{
  "n_layer": 13,
  "d_model": 96,
  "n_experts": 24,
  "experts_per_token": 2,
  "d_expert": 64,
  "d_shared_expert": 64,
  "activation": "gelu",
  "moe_layers": [2, 3, 4, 5, 6, 7, 8, 9, 10, 11, 12],
  "router_score": "softmax",
  "normalize_top_k": true,
  "routed_scale": 1.41,
  "balance_loss": 0.00262,
  "balance_bias": false,
  "router_cosine_scale": 20.0,
  "n_groups": 4,
  "groups_per_token": 3,
  "init_std_router": 0.0114,
  "lr_router": 0.00112,
  "n_head": 3,
  "n_kv_head": 3,
  "head_dim": 32,
  "vocab_size": 2696,
  "norm": "layernorm",
  "norm_place": "pre",
  "norm_eps": 1e-05,
  "positions": "rope",
  "rope_base": 10000.0,
  "rope_fraction": 0.25,
  "qk_norm": false,
  "attn_scale": 0.177,
  "tie_embeddings": false,
  "parallel_block": true,
  "init": "trunc",
  "init_std_qkv": 0.0275,
  "init_std_o": 0.00539,
  "init_std_up": 0.0275,
  "init_std_down": 0.0027,
  "init_out_by_depth": true,
  "optimizer": "soap_variant",
  "lr": 0.00778,
  "beta1": 0.95,
  "beta2": 0.99,
  "weight_decay": 0.056,
  "lr_head": 0.0193,
  "warmup_steps": 200,
  "schedule": "cos",
  "final_lr_fraction": 0.0,
  "batch_tokens": 65536,
  "seq_len": 512,
  "doc_mask": false,
  "train_tokens": 331800000,
  "steps": 5063,
  "dataset": "wikipedia_en"
}
Below are experts of layer 3 (counted from 0) of a mixture-of-experts language model. Rows are named up (a neuron's input weights, with its number) and show model dimensions 0-95. Each number is 128 + 24 x the weight over its row's rms, rounded and kept within 0 to 255. Numbers have three digits each.
Before each expert's rows: a language model's description of what the expert responds to; "comes after" lists some tokens at least twice as common just before its tokens as in all text. This comes from a sample of Wikipedia text that the model never trained on. Tokens count by the router's weight.

# expert 10
What it handles: Space before numbers. A bare space token before a number, mostly years and dates or table scores, like "in 2009"; sometimes initial R/r.
comes after: " |", "2", "|", ";", ",", ":"
up0:119168146106180094104133123138113113108116088100177150149117096135119125144118158119124118141122110162131126095105136131112090149070154138156175084127132162129100104178104109131116161166128134143202153130114152117134165152105153137118105107129131132104136105117149139112096115107116130113
up1:093119163151161168140134107110137137129147099141139142117139125155144128099110129136094117155150172146084146107170157201150116134157124108136150119152095160127135115106115124138132089125137132095144133149178117095129152130079156124073141100126166106129154138119098108127100113167104147140
up2:124131171085123069099079143153161120139138131123082123082104113125117151134146123168149122175128154171142131147089115101145138133136138119084104151096141149110119098195101136145133122146125164143152098120153155126105133149115154178119110133123108153146119153147086131129141145124129135118
up3:155141136112082142149137102100101141062119141123159150129124132110122128122080133111139094169122129145130160117112111169119090158128125132124160133164128123147089128115149146129157115100139144111147099112191164149110150140105149106126100098090096149124125118146104151163104153083094089140
up4:127223143153153142136118139122143107153097126142117099144107118117115131097127166138116132179123095133141169149160129137169106148104150129123116117102147165083120140102116118134116126131195148098103101127123125098089128121143143065118133129132114129105091106091113135121150113114120101139
up5:134117133145131151107080165121126115137114163119153147150112099140117114140158126132108109157145134128093117120074104151075092146102133115122120123118110169109140111142154139113119130123162166110101143135143118139108121129075095120145123176139158109151082112120091065146123149147168075155
up6:131106140105118106157106104118129157100135052183135080133106128121150133146146109150136074152114139108173118113124099117157114162130096135167127099197115122113120141144117134142074143111132124135125111122097161116102100095133137131134103192145130136129130105139137143116119106147138155144
up7:124112172126119158120115106128091128135130093152128098102122133089067113138145120129113133152131118148136136168151154149118093118090077131089105115138107129133127123114103135163161122102167132127175096104109142139110110123139131144119113149091069120164175130106183135087158141137120148151
up8:129126135124122151132113117156144142099186115137102107121121147168110138143115112115150145114156160136097154097135141113161149063140120142126147094143150101132085125129121097123134156138120157139108162151153129156119156113058150175078136134131121101136083189125149125104135125165135134145
up9:147113157130132145163119104108138171157147127072098139135121143113106147130074127124125111193112126109110092173044153137128117144118107145143097129150110155100153136124136172143123143152113154141162135100137120100133108110139130117121159117152107102153156086102111104115146148130113158120
up10:097129101114099153163145126111132094130115156096140114126125112131138129134119155127102156154117137133100143121106092140092091114133119104114134103100117136125139090093156147122088164135113172090120145101189147128165118120159101196113093138148107147140116138142177145127147132094180156118
up11:117135116114114108161101106096124107105106140114149152140150143096143126126176201107167061113102094126112120112121145115112120119158136125089120119127137127170092120120108132116132137119133127107142122179091109140117174111134122187169128170106162120151122120110153113103171116121133149141
up12:082156128112075142093132123117132145125117121165126138085100110141117150060156170145118120137135132132136128123081114133126127149152094139140130120101156178126145170130119197100133129118104148098111123151142149117099181168172120125133148124129168148136130104125117135141153100145126087133
up13:123117162143156157071119093126146078140104137134152123114147156098103134127147170140093133108143132127140149130187139126117103121089075144127116097137134158139128084132116104103152119150173105119148104159149129136150140125125103134117192081112157096145162143108120106103163137111130123120
up14:116116094092122098109128128131116103084129105146132138146104139152099140130140152127084143107131132128118152119157109134167072154128189110127155109135156125071104120138125126093101145108130142119125139153061135137151186153141117094152107117091131157107153138119178119099138122125118107091
up15:119127152141157148146150133098108137121112167095090100086147132134114128114164122152149134151140100099127111127174112141201145127053116101124143138125159119155111144126137152120132103107137101111149149168162109117143119114105118077161109131103142151118156124096105125147119073147134159139
up16:086091127103090145136152143138133115099117070089117122149146131157108134163132105111121127152111096130087110113102143133165112155156144125121128158129139177158146159139120165133126075122129152145162161137110122123132095127138116132106161114120073097156157107120143069161098129149112151139
up17:090112134147127108126116141118170153142118085135092121139159135113088134120114143145165153118137130168128127135139160124134155147122121083123124127134139096135120151107116100133148150136134123145111154131142106104080153123164134165126150151141179201133100153104070140111117163145174072113
up18:136134147123080130150122100121143102085111173125098123121092119144122113122123144100130107170157131117127165145139184159123160113178107127089136143143128134070149158160186112144123137113128165103114098092147157155100104138127096138151102121148111150070099118148126111117129146119130115131
up19:158160120118117135120145071118115137140130123119137174093128103128109160103100100124120154118129105132124102090132147140149108121122156101145108122134167132125126096107106160145140153166154172094122011138155122128128115137133135133167141163098124124116143111114168108107138120126112153116
up20:127120155160119155133127108142110145116120143153138134125140151123098140115086176069124152110165160113157125148092181155115133133105096109124078119140169129115142118116140146128123100134108136150111118113141167174203085117098108111118099116131094153122151108158134128114107153103102102134

# expert 13
What it handles: Table cell separators. Pipe characters dividing cells in wiki tables of results, charts and elections, plus semicolons, slashes, bullets and percent headers.
comes after: "\n", ")", "0", " ", "3", "6"
up0:107129131116099107161145083135127140123162110128127134134152160086129089145097177102141102111132117100099110162117157121150125125093157114159129156161158158205112107122117132138114124128147132120159135112152104172139115113159145138149127086148129104108148144126092158092146101108116144075
up1:096091136121120153112163098096153095139145115106146087098134119140160113110107146145116067111156125136145120167110152145200115154143126125155125106156133120107131121152151147121087148119129112150126100132137124091095152166100100124099116145137127095147176129140137143141138100134196114120
up2:160179099148092098143138133132116122101157126175114144086153114090113127109128115133147165149143126138145078123090110113107132130117107131109072164134137133126100089115129132140127181088164140156114152151129143162140106087172127161146126125088103102123120154167148160122134119113097126119
up3:126146092149137147122141119148133113135087092117140133133146113133160181125148101169110120137101076113101091124150171166141102146130114095131109120124177120093184095067146139113137127113147129136111092177125131115104132130121132098125147138110154089117119133124145127122153086094100089141
up4:124117119155157141104123150122182137114101129101127124142122114138112187119131158131120145178116121148107130153080123110135124105071141082100112145095137123112126064131096124124145133155130095157135137140127147119104139132125149163147122134126155143146125079109141158101138078144181155176
up5:102110119127136133150178152112142124133117117129084174108136151152150126088116134144137132085125142133119111135093138135168174152097129131135118120174136073125118108137096153088171135119166101172129144129121088088107144103091117156103136142163128084156145172134151126154137102119103119116
up6:128138131139124143149145101127101086128125180172121136137175084129090171124121148124118104127142122147131162159172090107116100133108106117130088086160134149137104121154113107126132100065131162170106144123148142080126104118096107134163108112153148132124120154121106106177156113133110114124
up7:131153115086101109109139116137122147112104099135160113148138126121135134143110102115132097174112115124174144118100150148107089130143143165145126148162118106111177106114141096140137130127143124113135125116144144163071143124082140110200080146103169121110127131095105176093099148120160130146
up8:075168150125091139115137130137082144131131126110120133115119100098142160087105173098171090106147112136128135115125094145152124146118103154155085093136128165151126107120123115131110117131177161115134128145132106097132155147113153139125174105131169099122166111131076091103095130141108106099
up9:118146108132124123122125138131144086139139129060156168099122122142156117127103143108121100120137119143152153129088132163119131131098131139074091133114145135130129151154160110109101127123114136116184126108138112190117155067122144100112117113133107144123165152121096129115137145147084129203
up10:085163152143124101109152149126172144089107132127149134146130132111138109101135080105115103178125103119155179137206112104126137121112099144134144105105105131137141130143129141118164150134115146133092100103164131135089075166110124129174117100130171132138110114150143137135105109114137122091
up11:142103119137169122144093124145106096110065144151171172186130071123122149166159094162141134140099125124099089148138154122106136128098104124150119117148145125126098109176123143113139100133140129131105126105179094134144126121126135159129106094101114103113109115141114114175163130124154145124
up12:130157140149106096137153115105090103123172129140150163119116149140098123107117166140120115098143121073109111151129165144123118081090126150148110131134142115148146110127117098157135184155172144072146162086151143131147137115114126153125116133133127088149129124102098125134124177136063143136
up13:124109089136134091133124100140109128102145112127107145090126150136132156123132117111111111114091113105158087104101150106140151118139115121133134123189101118154132180144109130166132144118120065147194083099161079174156124130144144140143148117118147159162135102139116127168160134108123122135
up14:123169136150085135155167102139110127130094127167110141179129115128099149106102145114144108130122134108144155134138091100102112140140151106099116107107111147139127176147142141124115095137122138102089144075147155105112116136137134124131115169110103162192121152148136116108105111122111109207
up15:137093139122174125094143134123046111126107144133140140122137132101139134144111185103156130100120149142149126138125128167156120123160136135123113162166147090114123113111136139112110094113152196122130167146092098110078155100140115136116142115119116125152165108135118097154158130140119159084
up16:142131130108127124114116145158137145128129118131108133088118144128129156139152157133177137108149145140147096115123166199104105138065131138156128130096083164120105099153088094144123128124124101109145121119071119128118132122117146171093144107156077137184169113106129136132144155136153122104
up17:128131137155082119090103127155164145070157127109075133126119101104148128111116118139113117121144123158125119155124115108142115152139090115126113136179119126173140096096149101148165147122126150089121088087175123115124160124123134164130152147152099134152122159163105126115099164116173097142
up18:166118105125162114117140133145123101135144100106144145101181112138140130136162154164094131143112130102152097117116073123133081111132117131154101127159145150100157120186094151075153113149095110144134137148090153119096119146143129170117160128161123095136095133124150118112158130138073136138
up19:099138107134122138191123110114108169116165101103111157105164113149111128138117125147116119148101097124148133161111121108146113130126156139119093136172120069090129113103140129099146170136132163075177152108140101138103151108106124103093107134142075116141157129131139142123175106162133127147
up20:130131133101145106133142106131126108100076132142150158129133129148133118131149182095116116161102112123109143107138155134113117110140087170122160146140139131120113103170113166167101107109127193125091193136140125144095086140107128136092100066136154136137099102110128091143142134112146126111

# expert 16
What it handles: Line breaks and headings. Line breaks ending paragraphs, list lines or tables, plus heading markers == and ===, and opening quotes.
comes after: "\n", " |", ".", ")", "==", " ="
up0:143124144077144151136138161135123095103139131143142122143129151120133121098128131119116151162127105168173150106114150152122122128122112088120126167129176128123098117119138163150157155159128155125158115090116137109066096103082165115165120120130127112108142124151136123146132116134100203069
up1:137102097120132089143114094134101108152125099155112141139117126112099138110104122086145066168123134132150096116164135125151118179131164124119166125167097124126137163143124182143167123139106101164102071144123103128116117116108133126166135165159127124145104149150104101120162133153162152121
up2:143178134133124178146140134080120132134105127069102131158144133139153100177105122131089106180115133121145119144141122122105104140149138123143155155135156121103168163076144120119068134122118114142164099127152103157119125111113126088136143176125113106125161127090120144164145090138139124129
up3:131155121159134142149103105136097140104108148163147097137139102125144207151106141176090119154143138145122164143141131131058156136127117139115119125123097110074150145084138127098122160116138155091153142112150092139113151145157127133131169092147143147142153113103141138110097144124141143097
up4:164094087119123121113127122143103101063125115174134160130085114130099180113129187139125137111147111169129099120094114142122108112140104092128131108156106127154131112131138152144122141148119150159094152173147161118154106106143141127093161087119175125158093143133110096110128136144124155128
up5:103104104120107170117163144139093120142144098117202122155124137131110134164095111142075164152099122113133155134112156113162139139120136111170136137099085087128157116169123116108084126079146096158153152149114148122129102134106112129147110096135145088149149135136135112137120156150107102145
up6:159118113110127144155107118132146122114105115108106136125144119113137145121109130138088128122131115145127152139112137159128166146143176130112101147167100073128146159164157124097129083093141118106132147135137090079141133133123125101105130068134125149106171186130140145120151142181071169105
up7:134095105133143115139123141120167111140140123138146139125057140128168133150172159086102118152138072111199093144136167133137125127130104127124072143144133107089125148137131125162102156170108150156141132148078107171138111131137140117144131142086120121121105126140107145109136122109136158100
up8:145151111133125124084092131160113160133122091160104104118138125140128072165133133133133145148065121145107142110109192133152094155114153147135097151156110122144174095169134147108158122137120151139134115142093145145092133117160126166119085163150108154107101090147147115135115125137141117152
up9:170129118127131154109134163158147117094120154150114156149117136118172140160114137113088153136135162143090116140072153089151100116156136136110138139174081127110140091152119109111144137087142105128120157135164137132129107123131125118164124149093057129128133128118149138114112104124132201135
up10:139110082147162134152124115142104131160092129111109155120104186147116093099115130109135143097137108106110095122146130170128126149130152114142112121139141061066166127135129111138161131101114093158111109124092143131141090129120127127155140140119102164130191116145173164111156114133125156134
up11:154105139132159148170131088181174107106176137115166146156131153097150122162107168105093096184098124087153142117114152167146141097125130125132127123135107137116155164145168131135117128153124082128095127112144093098132131077101137139133140131119159126136121093099108127144116122131135106121
up12:144167123131116117167158086137134103088138119116154149106138094148131161164168129122098105121144137131132142135085057108132101111094134109142167200133137132136149095141148089140100138119100138127117125121149148142152106149141142104154138180129150139148146149122113121157077100118153145125
up13:138123132106110116120166125109096164126119125164137134118125128134116109113137100111114160137153147170158099159145126120122116114087108139098133152147148149112136136130142083178112099156093125099065146102161108108104092114129127165174154118112139153103146123163135123117113165107058144165
up14:150120147126170122123164095118087130140129145097157155113189168108140120077140160146111095123143159134121132103152112160163097113137099171166145108114103127135150079131099148073148087132121112109130104135122140115132130121127159104111149153100140119148121122145165127116099147150115097083
up15:139117108128178149150114131128155107102126106117144101132100154112144109143170117159126127162139128114109139137081116126175096154156114134115110107144126081074154081119153128107124147155123173116102085135077136105076119150155094140124157154122146125125116147115173095145138127131148163108
up16:135111141160155113143115123140070113120163123141114123122088123155123121111146195115113127110098123099140125098111179109142132114096108159148164109133173112151098138119147133137145156117088144124123154100158136112134130126136139162182078145146164120119154123090142132078108141102097156158
up17:083134121139095116125128124105148117129136106138140144129123076146149120120124118152084126092169112077123160192131111125160131154121136102097144120151118123086113120201162133127135144134110127131109154112174088111105133122164119107139097107153121090137163105136140136094134097102110151091
up18:154099115151142165119107131080156100138134101111140094145085134124103093152116149136094123126120187163135150162155160112144122115115079134118115135139079164126131112138113087146133070115110135133149161148101092121099128159148158170126136157165111104129125115099116125115107163110141133149
up19:130118095099135094164145123115136093124140103121170079206124093179125136143135111082192129140097131142123134138112144101118143141097119137115133141145148132132105126139106118157133140154091101169120128132109098163163133107181128147098131137170124104119113101130102153105135107119153115132
up20:171143134139107112093163144133105118137129114109180172121114147115111161162184133152102077144132116104146128114133142128094136141083095089130128116087137166132150148140136134153107109096134109119140155155119071137130151129110133122102128153085141123116159116132084151162147081157105118124

# expert 17
What it handles: Prepositions and articles. The words the, of, in, for, by, from, at and his in running prose, as in "capture of Shusha", "victory over the".
comes after: " of", " in", "ed", ".", " to", "ing"
up0:102108131105121106121095134114139121142150105106199111133156133144141121137129115133097153135113158087124119121131119155141129116144123111146133128106141123159081121130153091080135147131125094112105100138166083200157135101133139176146132136114143113087120124144155085130154169137184102149
up1:128146120148153154120134147085167118101123140086123191121136137133126110142076120089089115103124123119117163115097095128150140126141123103147123115152121125129108118119138127100069141128151113112148138112175175108127114108189132100111119142084107140156105168124091132163112123119125184124
up2:171135120067138126122148135119158148077119168139112101099134126130130133103149154122107153100152148123139125135142154122102141163146098169146083136089112098096147138141160080113130138089097139113114174126184132141124095100127148123158121120157142170100122130074154121105121124128132130153
up3:134116114139098163132071130128148133156104152148169180145093129116156175118113129143124074132169113099118130118115120135150115179144114134109076106113130130142117103133133134097104122178137152120148120125125111102128101122148096124101191119101136110136122144125156126074151148085101121109
up4:126105140164117142148139088147104148136104105142112117135137148094136113159107145116162122169161123087102128149138133147144096087097065097146144093151117149114184139093124147155123132121120151132101083082137103136133092155107144127136150160157147096130156133131149133081130127083144142107
up5:144102139139171132107118137127182106139079100109136099156133144191097121095146106170170178150108106137140136135155104140121107145144114092147125131099108102183134118129117121120147111155099128147150092133085134144104128128129131137095166086142173120122098139110151149098151128123147120136
up6:120103147104100092136115069132112143128143125182161147092138093140124170171155138126134111154130103123149076153137113131101157110083139118084147101148153121107112142143116182161158127137137146142124129178148127153136074137134146100092126113127170091122121128124126138159135120107111110126
up7:125126159125127088107125093115136110112164138131133058139104128136097082100144149141129104107130169129149125126103170122161149132079123160139190144169144151135140089122173142149130124094109117143087139126123146115171131131097132139108107128170117127146136128082104147097141154131111135094
up8:102145122090087135131121108136105091163139113133143119122143130136121160078156140153150096128104142146137137147122089163113133115106120148141171127110134129163106143132088126088127147151124103114179143128146134156181109117152096153134130148178154144159171095076096134114121127175104100126
up9:158110115139124110120146096148125135117123155099112122102092109146125139162141125143148100134129094104136136110155127140140126115112161186172154081158102109099146123145120104120122140131133168167166098147098183123094100138133112117143123139143109079120134121175056140120141152163151108109
up10:159107155133103127138084083137153147137124063150161083107134114114144110141170141110139075101137109101121121145166102156102135158132129121151118128138162109169115101138155148111108086107146112179134156144124135142147114120149109118134109149121147100152093139145096149100160144167139097107
up11:085138130151117107149122142138093127113114169122094127121160145154096141153113150107130136113107133133082074150102119115116149169118101139105103141124142134085078146120103116175168161126097113124130148112159110111143088097144146129154145162127152178125151138136104125120100199123140139121
up12:129184114145171122094132159111131128093143102138142095096149110136118146132096170132121115082099136121118127094141123132113099151170130130127117136139092117146104111139128094118142152129105171122156152131192124079123128125123140132140141152169156123100146090111083189103144123138106165108
up13:113112161166120120089141152111140111138146140117126143096159132130128120144128103135116102119122128143108140127136147142105163085100126130123127151083190087132118113143106128144106132095113170128131135146152071114118093087097154128149138200151141165155173150121112116152172110136114102091
up14:149106135134178109119121142151112116131103165120104093181111157160162085173107110142161096121119101128117142114128144129099149068161141129130141137150134116174121129108135071157129102131135088106120132133146127121103144143146089188132141119119108162143117118144155096092143144162150146131
up15:137125088088130107147141109128159132094133112137155121085104150164129111112142122101129111107115135151123157170081121150167145158122131127129123108130091110166106141123087142172160160146126114156118156162141098158124121153108129185136103108146118120152119094079121114123111062156123109152
up16:159126138151177154119143147155088141111127136121138089113169109087175124119119107138122106131117112133105133150136133103127126136108106169137160117140122128163163154146136154131092126136049120085099138152103140112134166125110126131124142124123149145094092124099101113137140199133121174094
up17:089190137130074097116132133101141146138129127151124158145119092151153142160139138129116136155130147157093115119134158166139068115138127154152140127114095128117139138147116134157122143112110128136129144132132131108174104124110100099138135082122134162087155105142055137167106071111148119134
up18:162146126134114171122145089110124110105114116100140098086136127076113121128130110067172161137168127158133121170124080115139110132130126134137129110086125130143126144135142140119118122086098093119109173116104056129154091155133125118148147119148170151137112129119163135104141111109083132112
up19:156134150121139151086129134122114151120134153089102130130111117158119099134146134113133127091095188127132095131150154108140103129144157103129090092133091103176161172181137132135123145119081113133104139084096136108119136116138084162104099188132131110147128192108128129128124123126131126125
up20:136110166126124158137110090092207132114109145125091140104126108131116104144143137106141131128130111136158138097103132100151166161141163111132063127119156122119102173145120153146126113129082151138132092151116097161095104166143129120089148160150114137147095127092101141122110132148158134157

# expert 8
What it handles: Digits in numbers. Individual digits inside years, vote counts and table figures, such as 19-9-7, 7,1-0-5, 201-7.
comes after: "1", "9", "0", "2", " ", "8"
up0:130120105124156185203172095108096112136130099134110168137156134151130111128121089183118130144150114127102179123113146181123169101120181148116125113165152123115121168142116134124118115107122118143085110127118111148123126134135150099126117143104124145116141099115102119145124128165100133169
up1:135110128146161131089169163125115114124128130112099187120124126114127129120100113169114133202125123117120132129121155123106168157123132107130156133118146128154145100122148120108119119098135127112175098094160166147140107095101080089180164156132140100104157089119101127106107106157118149140
up2:126090109139058112133152135128130147110153168116131114122125150107117161147159133132147106120110106137102124142140114102114130127124129119118128129187108099130108167126172128113159160130076126094134107130148165188071143097128114145125173165114108141117123130156163163133117160113119083118
up3:128118106138123121103097180164137148118133112145146148121127179160112116148146129134085105147135120127144089110174107099133150101088092094158156133095108145158122110131124112129175126140110135127145105143121090141212122128140113142174166144122128138136126124152116143118097156093097092121
up4:123131109153106118153070096115156117140133181150121105130126120152125110148167102153141140142117110142123121159131114100120139161162112121144134141171131110113155168113078142154121140159124096117123075122154130109118095160079150112152157177106128117144077190141116122098128147140113128128
up5:117132154171141118115156117121116175115066126179119136169098082101122133161161164112150112145129153159160121096124151135115170093126127116132134150115170123118129095145141105114084145133148119097130142123133139141116153140143176103139127148147123099120141122163120121152049123119133137099
up6:132125121144156094144147082140094120167108140106127113150111142120128129125152105114163132127154149101056106155159119107149097076154134116112132122073145134123139086123120154150165153097148156124132132111131118143159098159181101125127142109136108154120138119122171089161139128082107114151
up7:125114118112083121137113114126117150064126120107138107178147120163144138094116117161149150141138133117093107151149134128129114099134177089150171114122141135142125151138144141101138145133107135090080132126169124117136116110062119169148147136104120090086146122097182136127156140118120097164
up8:126158097142148127144130116113118121167172140129127106133141165122151121145136138076102117116142150140147165140096102142143120140169151106156149164123057188150155142177125101116105114159142087114146091122108109150176134125158111135140139134092126139130146089107138139133074113126111123140
up9:088132138128129143112083155080147163108133165165102120147117107143130167135130118131133117109131123113126088115133144114133148124082140109126134108181109141181113113122121116142145149109125125133123121132163141122124167103160116154125164126139187110113156073122141136153133047085144101121
up10:133111164096125107155121144081088150095132147140168102119192102164140136134135115126152089155134101095122136104113176152119118121099078162085101118143125131131135114145163103135122146136127127155133117152143120133142157111114076179133136116105145116145105107193119148123126119115120133166
up11:141124135081164116138140168120108147108064148130113109158126149128162164157119095140180122186131123114158139113120148157094139148121171113099131111133165092154126153114126170156150084122142154117127101142144113136090121111103120104142073125144140123130118103154138137142136133150088161128
up12:146100139150093145102131097135139132138129166081148131136116106118198137108127146132168115132137139144132175137134135095151112114142118111139126147120158134073146184101122162090131152118169083100125139104135162134132169129152089121109131130114058135124150117141139120100130117093099152142
up13:142141098109118125139123119170135103123129134131181115116102141146143169106131124171162125160125113150114135089106161181136117124141123108125083165145127150109114130169102087131117109135070115157105091146176136135115093120163156146119129132131106112155154096092139080116156140134140163157
up14:087131151116078107112113145122112134158142138120103105175128091131140101104110102052130093096121108111150184122148151115099129128126150113133132097109131114135104144167138128120113139129119151137081133148145126132126131150132159099123140181130122129148178092119128154154136099193114100110
up15:119177116128160101109108147130151117142114164123183117130172077118120070159157121098104156135135142102135159142136148138119134094133102139141103095113171126148151105186143101100133171089132143121136144134110118119096119138101118128181096108122138110129144132129155072120132098130106135135
up16:116112155158111170158100149112131118133108083133096119140140140108137130092128118115118113110092148122089134100148113117102147135106116138172107164182146106125164139098088067109105121179115173158127171117121116144133119119153125167128121105087087125146118154135124117137131085127088132119
up17:125179089124143144133155142106113096170103168136132119135142147137125139155163140105134148158115134118126108097118158163162112129100122125119115122109110125097105104142120144175099127064128123143109127075165135173161095129140118084142100127124098123137155125125142148123156086117189147099
up18:141116137160194167106095109134053118136158116134136095118100119118127159128126089129148135116103145117143179158146095162144141168129107089143112102087110173156123137123157113171122148123131105157110129158130123126126103144121129117140111116116129098164154114162161156116094134126137142100
up19:133123127132121137143115131152144115135107190118154088187176114128163113130124146124098148121096118144151125143119164080112063112101165149141127146097132124130132118126124154131136128132131163094174097103086093114111197142122117122126112132139112161077133095131120143106160108139130120131
up20:110150150142123107097095105119139131171141105096102126133084111168152130101103156159131137090185136156117125137179113131090135111140123135117094137134122145134103146146179115145136072136136146169109153123125097139109124144156097145167127097108139103197133096161132125129136125099135143115

# expert 1
What it handles: Years, digits and colons. Leading digits of years and numbers, plus colons after list labels and section-heading starts, such as 1970, "Author:", "=Martinez".
comes after: " ", " (", "-", "–", "|", " Born"
up0:109133150151145097091069129163117144136156128113131177132160125152147169148115141159127103145099156140176135136119140116167131121128123140106167114131114140139135134078145152155141152142111114122119102097140109132132136137081128154108171072089132167100093120116074116126140167134153132105
up1:129133106133144127116117183147147159141142156136131130125156116095087154088085127110131138132146146133115094161112130133118128109155133130159163109175135115104144115148082175179121161101086120179127114143114135106136114162125097101154134123079157137145092092127093108127171136145123105144
up2:153142141145144130180153136094137093116108153137120141146165147153125133127135130159154144146152072142133109143128136138149116135127132129083112116110176093133143113115111144111147101114129158155117153112111153115116133163074135088135115098138115139089133121087111146125182161194155178148
up3:124128137099111137144125129115126129112146153125121133140141134143177126115148146085188122127135165098090141152157119157110132111113132071097126123143095154131192150106151144143141122107132165111061121119121085121139135117158148098152134132127151128086136116117104152103177100113094170101
up4:149152134118150135092120131099181107147132116088149213128159132148114117132130190149123109149122117112136104103144179142133098158083117192173147121115144107118139130125120097116137124135143133091131136143121136133079134110088143118156138097098126095124111142115138126134103143132153113106
up5:115137084119100125096109136119150176115165126143120127151135176142115120096065114104110144113132139130111143124104120094102101117170095106109134107143155085083156148136139168110131125142144142111112096138161105152111114154117120123123176138141125145097122117164159122079178113103123171124
up6:141131109103131144104124119160124110096121123174164129138134149121114084173130133075151125155066122138127161128128123087162146133138137128135124118141154173068144138149143125148154113111118101086111132119149132137141135108147137119116099106189110123152132085116079134137146130115118199120
up7:148175085117094160117108082118135113134112149149159146139118126134111114116117132173150076095149124109170129157120104141114149103140149093113108145114141143091106116163100089124163125116102099128120110064114085106136122133137135150119106077136093119162119162106133145134123112139119174145
up8:152123115079123098121149132141138140116117096116125166092095162165120157102135132177115106126118117145085094118107110165120112111136074126095129107158131092155144118114165106133103132096137154141106147090134126128152072148167136158138131134139137113147114154121137104142093187129118078118
up9:122102137133109133088101155185119152105147110134183168104129183156122131120113176098090088163103103118110122100116157154144120132128088078104123122105162139127123137089100128159122100163151162118161151128155122125146153113124121124087105099107137126135140151131116117142124143108111144093
up10:120157089140140131134128118167104109138134158103125144112175124093149102114143147120123151189087154138126129139116121134145111140142144157145089163124115092143124173103156071141080181122118095095140097139165108139089160132156111159154114149149126166122158121136149147117136110101128123139
up11:144110140108114121094087088134126151125120138099127142115099116107096128118129098152141100146134111095116099133144151168101146120095167072113139130114102135168130194154116152127106152109106090110156091128143107180145138124114147159110161131151150140117126154130120146134188111092095154131
up12:110129136127127100136124149140147131104085136133152109154084156144118091168106090128105164120122123120129157152111179101105134158104138120084129140092154127113139125094148152137128120109144131155139123157104068159106122127112081166135161130073166138139140153153192109135146129097113130140
up13:166156132113125142132110150143144181103149138080129125178107106181120037117107148106149113088143120168146141119113107121110140110123105132149122128166111137138115148117101090124145113091079088132097115140130143134149149170122141134134125124156128152120111148148134091127128150102104149145
up14:113128166152179083061135131142116092145094147108167109157120159116126112142154132135129094195104142158158127131117099104100131153111107145138141124152107157127116163123138112189127114120138117117145127119127146134181135112115134108159093120143131104113145121149126143057133107137130143126
up15:079098104143107178131116114102106139172121137118160140124108143148106163104129093101143118134106128180168143120098135146127106121101095113168114117185130145115144111116141098144127081171127147150162117116082136086120137116144137137104135111102126142131129135107070178109132104152137117112
up16:097128122137154126171121136132126126105127117099128099169108155114196147132121125159123140140163132123109126122154135166179107156162114158121135093133138143096110089134106132072115102174155117131159157146081145117093133135131146114136117085116136131161183126104142117143143181147113124121
up17:150115117144132167154141101129096140112106171120135091126159133098135162169112119143163176106130136109076098147111130140113118136137131095128092137137103134098153129088120099152125109129078129134162131157164124157128125102170088113131169176129120122157133117108171120126140104087131083144
up18:134136123086122119147147179122144128124158060160099102155133122125164112144104141110145097132137087165119171138083118106133133093151130124167193150165131154104137134130105110129120118139088115142134136118153072130134124150130110154164096129143137155146122099188152136140129121138114119143
up19:115130152118137169119094138113126128112125105136104105133161113141066123114100129149136114145143159135101113115150123157110137163135130104124126089158107120143153126106098145121160140095108144128135105135109191176122093107106078101176109155127090138075096140105087174098119143141126142131
up20:097149119143120139156100102125142126117152065129092149158171147160168165146120107124148116151107140125124150121121175091148138154086123120112115144116108104155112115109097093146179174157127126148121143104112104091152093105116125131132089120143107142168090109146139129155137093134164142104